Experts of a small language model.
Size: width 128, vocabulary 2074.
Experts: 40 experts in each of 12 layers, 80 tanh GELU neurons an expert.
Below are experts of layer 2 (counted from 0) of a mixture-of-experts language model. Rows are named router (the router's row for the expert), up (a neuron's input weights, with its number) and show model dimensions 0-127. Each number is 50 + 10 x the weight over its row's rms, rounded and kept within 0 to 99.
Before each expert's rows: "comes after" lists some tokens at least twice as common just before its tokens as in all text. This comes from a sample of Wikipedia text that the model never trained on. Tokens count by the router's weight.

# expert 19
comes after: " the", " and", " a", " was", " to", "ing"
router:48 47 49 38 20 61 38 53 53 43 68 48 63 49 54 37 42 56 36 55 43 36 33 46 37 36 49 46 61 40 43 50 42 69 66 47 69 63 38 43 59 50 46 20 43 64 44 45 64 47 60 55 53 51 59 54 52 47 59 35 47 50 68 57 41 55 52 42 55 44 46 52 41 31 58 53 51 36 50 35 46 53 70 52 36 46 61 55 46 44 56 36 55 55 29 49 60 58 57 36 45 53 48 50 61 38 59 45 48 40 57 47 55 60 62 46 44 60 44 55 50 48 55 45 60 76 64 61
up0:62 37 76 52 48 41 53 46 34 42 50 48 35 46 54 42 52 43 65 55 54 43 23 36 57 45 53 52 66 30 39 47 44 47 82 39 59 51 44 34 43 52 53 36 48 55 42 55 72 45 60 40 54 50 51 57 55 39 53 42 39 53 55 48 66 61 45 43 56 55 41 65 47 20 53 56 34 38 52 54 54 51 47 49 45 53 54 33 36 41 52 41 48 62 35 44 64 50 51 38 50 37 62 65 68 47 57 60 57 47 43 56 50 51 46 55 60 42 52 62 48 59 58 59 39 58 59 37

# expert 23
comes after: "\n", " the", ")\n", " a", " |\n", "|"
router:51 63 43 65 39 53 65 50 46 48 68 36 59 52 31 44 55 58 51 50 49 42 45 47 51 49 62 59 43 57 37 55 39 40 33 49 64 58 50 49 46 34 48 44 54 43 60 52 44 41 43 36 49 52 48 46 32 29 40 56 59 40 38 60 63 60 54 51 50 55 48 34 48 53 55 54 59 25 57 46 48 38 58 57 36 64 54 47 47 43 51 33 65 37 45 43 67 48 41 48 54 26 45 50 48 47 51 47 48 38 57 51 54 56 56 85 49 55 50 59 68 34 37 50 68 69 45 66
up0:54 56 51 56 49 62 37 48 56 55 48 22 44 56 54 60 46 50 66 52 59 61 52 32 43 28 45 53 27 59 44 54 35 61 55 63 64 49 43 62 52 39 48 28 43 48 50 52 48 33 41 32 39 42 50 49 34 48 57 45 47 49 41 67 63 63 44 43 62 64 33 41 56 37 32 47 58 37 56 40 69 58 45 45 53 62 59 49 48 40 42 41 68 69 47 44 45 43 59 41 41 30 51 37 60 50 54 56 46 43 50 50 58 60 68 55 46 51 46 47 55 60 51 58 50 48 70 42

# expert 22
comes after: "\n", " |\n", "|", "-", ")\n", "\n\n"
router:48 42 40 65 42 53 69 48 54 52 66 46 50 52 45 37 39 55 56 47 50 55 52 55 49 39 55 61 45 50 41 40 41 46 54 55 44 50 32 53 46 38 31 53 59 37 47 53 61 46 56 35 55 54 45 71 42 46 42 76 59 52 50 57 75 56 56 38 37 50 29 33 49 38 64 51 70 54 46 79 41 38 58 54 43 46 35 51 57 54 57 28 56 41 36 39 46 56 44 46 55 42 48 48 50 72 56 37 53 69 49 44 45 63 53 57 45 57 41 53 46 48 59 58 60 58 64 33
up0:48 47 57 48 40 46 41 45 49 40 55 58 51 53 44 32 60 45 42 59 59 36 50 56 55 53 51 53 56 43 47 49 60 37 45 56 39 74 41 38 43 47 43 54 50 53 57 55 63 44 45 47 49 59 31 44 53 68 49 48 46 54 35 54 52 59 59 61 45 24 37 60 48 61 46 38 75 39 56 43 29 35 40 31 33 53 37 44 64 68 71 49 60 36 51 52 57 46 31 52 55 65 56 36 65 57 59 50 64 55 41 57 62 50 41 34 56 53 44 48 56 37 36 61 52 71 55 56

# expert 0
comes after: " ", "1", "2", "0", "9", "3"
router:58 36 45 38 56 56 35 64 50 45 43 42 42 49 70 35 38 52 66 40 49 41 50 54 49 48 39 60 43 55 54 37 56 28 62 35 16 46 64 67 45 53 50 38 48 37 59 50 26 43 37 53 47 46 57 45 57 37 53 62 49 63 66 47 43 45 59 39 38 49 50 51 51 43 51 57 42 50 55 57 76 44 60 44 59 41 50 51 42 56 63 53 52 55 54 67 73 40 39 61 49 42 53 50 59 40 46 54 60 58 52 55 52 50 52 53 36 58 48 41 70 43 55 50 45 73 43 64
up0:62 53 33 43 48 44 56 37 58 61 38 69 46 54 30 43 43 45 41 60 42 37 56 54 47 66 38 74 41 53 54 38 47 40 43 54 43 60 55 73 61 51 53 39 49 55 41 61 62 44 43 60 61 61 48 52 50 43 42 55 54 55 47 41 39 36 46 41 48 49 41 59 52 47 77 47 58 48 61 56 53 37 51 47 52 38 52 48 39 50 39 56 61 47 77 40 29 47 35 35 61 43 63 53 54 42 58 43 73 45 43 38 56 57 37 53 51 55 63 49 62 57 67 38 58 70 49 52

# expert 31
comes after: " |", "-", ".", " the", ":", ","
router:45 50 48 47 35 45 42 42 63 45 77 59 52 53 50 70 50 62 55 66 45 60 50 45 45 42 61 53 47 59 49 50 48 37 34 36 50 50 52 48 49 47 49 48 55 53 51 52 52 37 55 59 46 46 49 44 25 52 57 53 48 26 59 49 57 51 54 50 49 69 57 46 54 52 62 42 75 41 56 36 55 55 27 57 43 59 58 48 47 50 47 47 48 53 37 41 83 80 57 28 42 53 48 50 59 56 58 60 53 46 61 53 42 34 45 37 36 44 43 50 58 49 31 27 53 51 55 46
up0:47 49 37 56 60 53 39 63 58 48 54 55 45 50 55 56 58 54 50 46 57 48 55 48 53 62 42 44 33 59 48 59 48 50 50 64 41 57 58 42 56 51 51 28 54 38 59 26 55 42 57 51 82 54 51 44 45 49 38 62 36 32 40 57 43 54 59 55 35 44 68 44 45 70 56 54 43 60 47 69 40 34 36 34 50 49 44 54 43 47 68 47 29 60 51 49 41 45 65 54 69 58 42 61 57 45 40 41 59 58 49 65 36 35 44 57 62 53 39 28 52 49 35 66 61 46 50 47

# expert 20
comes after: " the", "-", " a", ".", " \"", " ("
router:59 34 24 47 50 50 59 45 57 40 65 56 60 49 66 42 36 53 52 41 55 46 51 46 46 42 64 52 57 48 42 52 44 60 37 62 53 55 33 64 49 43 55 35 55 72 53 47 44 47 59 52 50 46 60 33 28 26 38 73 60 50 53 49 47 52 60 53 40 67 36 57 61 54 38 42 44 22 59 51 39 55 50 47 47 59 59 52 51 58 48 58 65 54 30 52 68 53 61 42 34 45 59 53 61 52 64 61 52 49 48 47 47 40 52 56 30 47 37 41 39 54 50 27 51 41 48 56
up0:68 31 45 32 59 46 65 56 59 37 56 49 67 52 44 34 39 55 40 49 48 73 41 67 67 41 59 36 44 43 41 57 16 36 45 53 45 53 55 54 47 53 46 46 54 49 59 53 64 52 42 56 46 53 65 28 59 47 43 54 51 36 60 37 38 54 43 60 29 61 50 64 50 47 59 43 44 44 52 36 53 66 63 52 49 54 60 40 55 73 36 50 51 55 39 58 60 41 56 53 46 60 54 62 46 43 54 42 51 56 49 45 36 58 49 40 45 67 43 66 49 38 53 44 43 45 62 53

# expert 4
comes after: " the", " a", " and", " to", " was", " of"
router:52 47 47 35 49 59 57 42 49 39 70 42 68 55 53 52 45 57 25 34 57 36 46 44 49 39 80 46 56 47 32 47 53 54 38 70 59 62 47 59 61 35 56 29 31 74 47 44 43 40 41 68 55 54 49 47 59 31 45 35 54 54 56 53 34 68 63 48 53 49 40 44 51 50 54 58 54 30 52 41 45 64 53 52 39 54 55 51 52 49 49 50 56 39 21 43 53 39 52 46 48 37 46 52 54 36 48 55 48 49 53 48 50 51 58 57 38 58 45 58 56 47 36 49 58 67 47 63
up0:50 64 44 52 61 52 42 48 51 36 46 52 64 59 48 45 43 53 44 43 59 48 48 65 55 48 63 60 53 42 61 28 41 36 55 47 55 45 52 62 52 49 51 42 64 70 68 47 61 46 38 59 50 45 39 64 44 62 50 53 45 52 47 42 35 62 59 38 57 65 44 36 51 33 39 58 40 56 53 51 74 50 32 53 51 40 47 47 58 48 37 43 36 49 49 41 27 50 71 47 51 48 54 56 51 56 53 69 52 30 44 48 34 41 62 70 68 55 37 59 43 62 55 17 47 48 58 51

# expert 25
comes after: " |", "|", ",", ":", " the", "-"
router:53 41 40 44 51 42 65 48 81 42 81 65 54 47 35 57 43 61 54 56 53 57 56 45 52 43 66 57 43 46 43 49 26 47 51 54 53 45 41 58 44 46 56 45 56 55 54 60 28 42 36 49 45 47 48 49 28 45 38 46 48 23 56 46 64 48 69 47 46 64 56 41 56 49 59 58 48 35 56 51 41 56 40 41 43 60 49 51 57 52 50 62 53 54 22 47 51 70 58 27 45 49 44 54 44 56 55 56 56 41 59 59 36 32 54 61 36 44 48 49 63 57 47 40 57 55 58 51
up0:50 34 40 21 47 39 48 39 57 52 57 69 60 57 45 49 71 44 21 48 37 48 50 59 48 56 52 45 46 27 56 53 46 49 33 63 44 57 47 57 58 59 64 41 53 29 60 43 44 35 53 56 50 56 63 47 63 53 32 74 39 73 65 52 48 42 65 48 51 56 57 43 50 60 46 39 42 46 56 41 48 42 39 51 39 59 63 52 46 48 63 37 33 40 61 66 29 64 60 50 52 55 47 48 42 50 45 53 42 61 49 50 35 46 44 38 51 61 49 48 56 51 59 47 55 54 52 45

# expert 18
comes after: ".", " |", "-", ",", ":", " the"
router:46 35 48 38 31 48 39 39 61 44 77 63 48 46 59 59 53 70 59 64 44 55 52 39 41 39 47 52 54 51 45 50 53 46 31 43 43 43 53 57 57 49 49 51 54 70 52 50 61 39 57 50 46 49 58 46 26 53 57 52 51 30 60 40 57 51 58 45 49 68 66 47 48 50 54 37 71 49 57 52 50 54 36 49 44 57 64 50 51 52 49 47 51 56 21 42 79 72 55 37 26 59 54 52 59 58 62 54 51 48 57 58 50 29 56 55 35 50 44 44 47 57 48 33 53 55 50 46
up0:60 49 35 37 39 50 45 46 49 36 60 52 76 42 54 80 47 61 43 55 59 50 54 56 52 57 40 49 66 69 47 61 58 55 43 51 29 51 41 48 60 24 52 56 58 69 50 45 53 60 58 34 45 41 59 49 54 53 44 44 41 34 49 44 67 38 42 60 67 51 50 58 56 56 51 46 55 35 65 52 62 45 45 58 47 50 41 47 45 53 48 47 42 56 43 46 59 67 39 39 43 52 39 61 44 57 59 43 45 45 35 62 53 39 50 52 51 50 42 43 30 38 51 26 81 54 41 44

# expert 8
comes after: " the", " and", " a", " to", " was", " is"
router:62 53 29 41 47 42 60 56 59 48 50 43 57 54 49 58 56 53 28 46 56 42 40 44 47 46 60 50 56 50 41 39 43 58 51 52 63 65 36 46 53 46 56 19 38 56 53 45 45 39 43 42 46 51 67 48 61 42 43 30 56 36 51 60 37 52 53 48 57 50 37 58 50 48 44 64 54 31 48 31 36 52 55 52 39 55 60 54 53 47 51 57 63 51 26 58 59 46 62 45 44 42 50 59 56 32 50 42 47 44 52 54 49 60 63 58 56 44 49 84 69 41 54 47 75 70 47 64
up0:50 41 59 42 46 48 69 56 59 38 43 49 51 40 52 53 44 60 68 41 60 55 46 56 41 51 60 54 46 66 62 49 62 44 42 58 46 28 26 47 53 44 59 61 43 52 33 49 77 58 55 42 45 51 46 53 49 34 49 26 42 48 46 53 46 53 33 47 63 52 36 45 75 40 51 63 43 38 48 43 39 65 56 47 42 60 46 49 59 51 68 73 54 70 47 50 47 64 49 50 45 49 42 48 49 50 57 55 49 48 53 42 44 53 59 53 30 45 42 28 45 67 34 42 41 54 70 59

# expert 37
comes after: " ", "1", "2", "0", "9", " ("
router:52 42 50 35 29 49 58 43 58 35 61 63 49 56 54 68 39 66 59 42 67 48 38 47 57 31 54 55 52 61 44 42 35 42 35 43 55 68 54 49 54 53 44 34 63 54 46 45 24 46 26 54 53 41 57 48 50 22 44 52 46 50 60 49 46 55 57 46 44 46 59 61 61 54 48 43 52 43 59 65 61 56 25 42 58 64 54 62 41 62 57 44 58 44 53 56 78 51 55 43 46 47 46 53 57 45 48 46 47 44 60 41 43 28 51 41 46 59 35 59 72 49 52 50 61 50 53 59
up0:52 38 35 39 46 43 51 52 48 47 30 48 46 70 48 58 40 54 56 51 63 58 44 60 46 32 36 57 41 51 45 48 44 52 42 68 69 54 56 60 57 44 36 44 64 51 36 45 40 64 39 38 54 28 53 53 44 52 35 46 37 60 43 57 41 50 55 59 48 60 64 62 55 62 63 53 62 43 68 45 48 46 40 49 61 21 64 68 38 56 61 50 47 65 45 53 43 38 49 54 41 52 60 59 59 59 44 48 68 39 53 74 43 42 60 52 41 64 44 36 53 51 37 65 60 49 45 46

# expert 33
comes after: " ", "1", "2", "0", "9", "8"
router:57 37 41 48 41 51 36 55 50 47 37 57 40 48 67 45 37 63 54 44 45 46 45 54 50 38 45 61 47 49 55 44 46 37 58 34 41 56 57 70 46 45 53 35 47 37 69 52 17 49 25 53 47 47 63 47 54 47 46 68 44 57 67 51 43 44 60 42 39 53 47 43 43 44 67 57 47 43 53 58 73 42 63 35 60 41 42 52 47 52 58 55 56 55 51 67 79 59 44 60 56 43 56 50 58 41 36 60 61 47 49 59 54 49 54 43 37 67 52 41 73 43 56 50 45 69 43 53
up0:33 47 47 46 58 63 59 48 69 37 35 61 46 52 68 43 47 56 47 45 48 58 64 45 47 39 31 46 55 69 55 46 54 56 54 46 41 48 41 55 51 40 51 75 48 44 47 34 47 39 49 46 59 54 44 51 62 58 45 28 54 52 42 29 50 40 44 46 48 65 38 69 64 47 54 55 55 37 49 38 41 46 49 52 62 41 55 54 45 52 37 58 72 61 43 51 53 60 57 48 57 36 50 52 51 48 36 57 59 77 36 64 45 64 56 47 61 50 63 37 57 61 32 23 56 48 50 48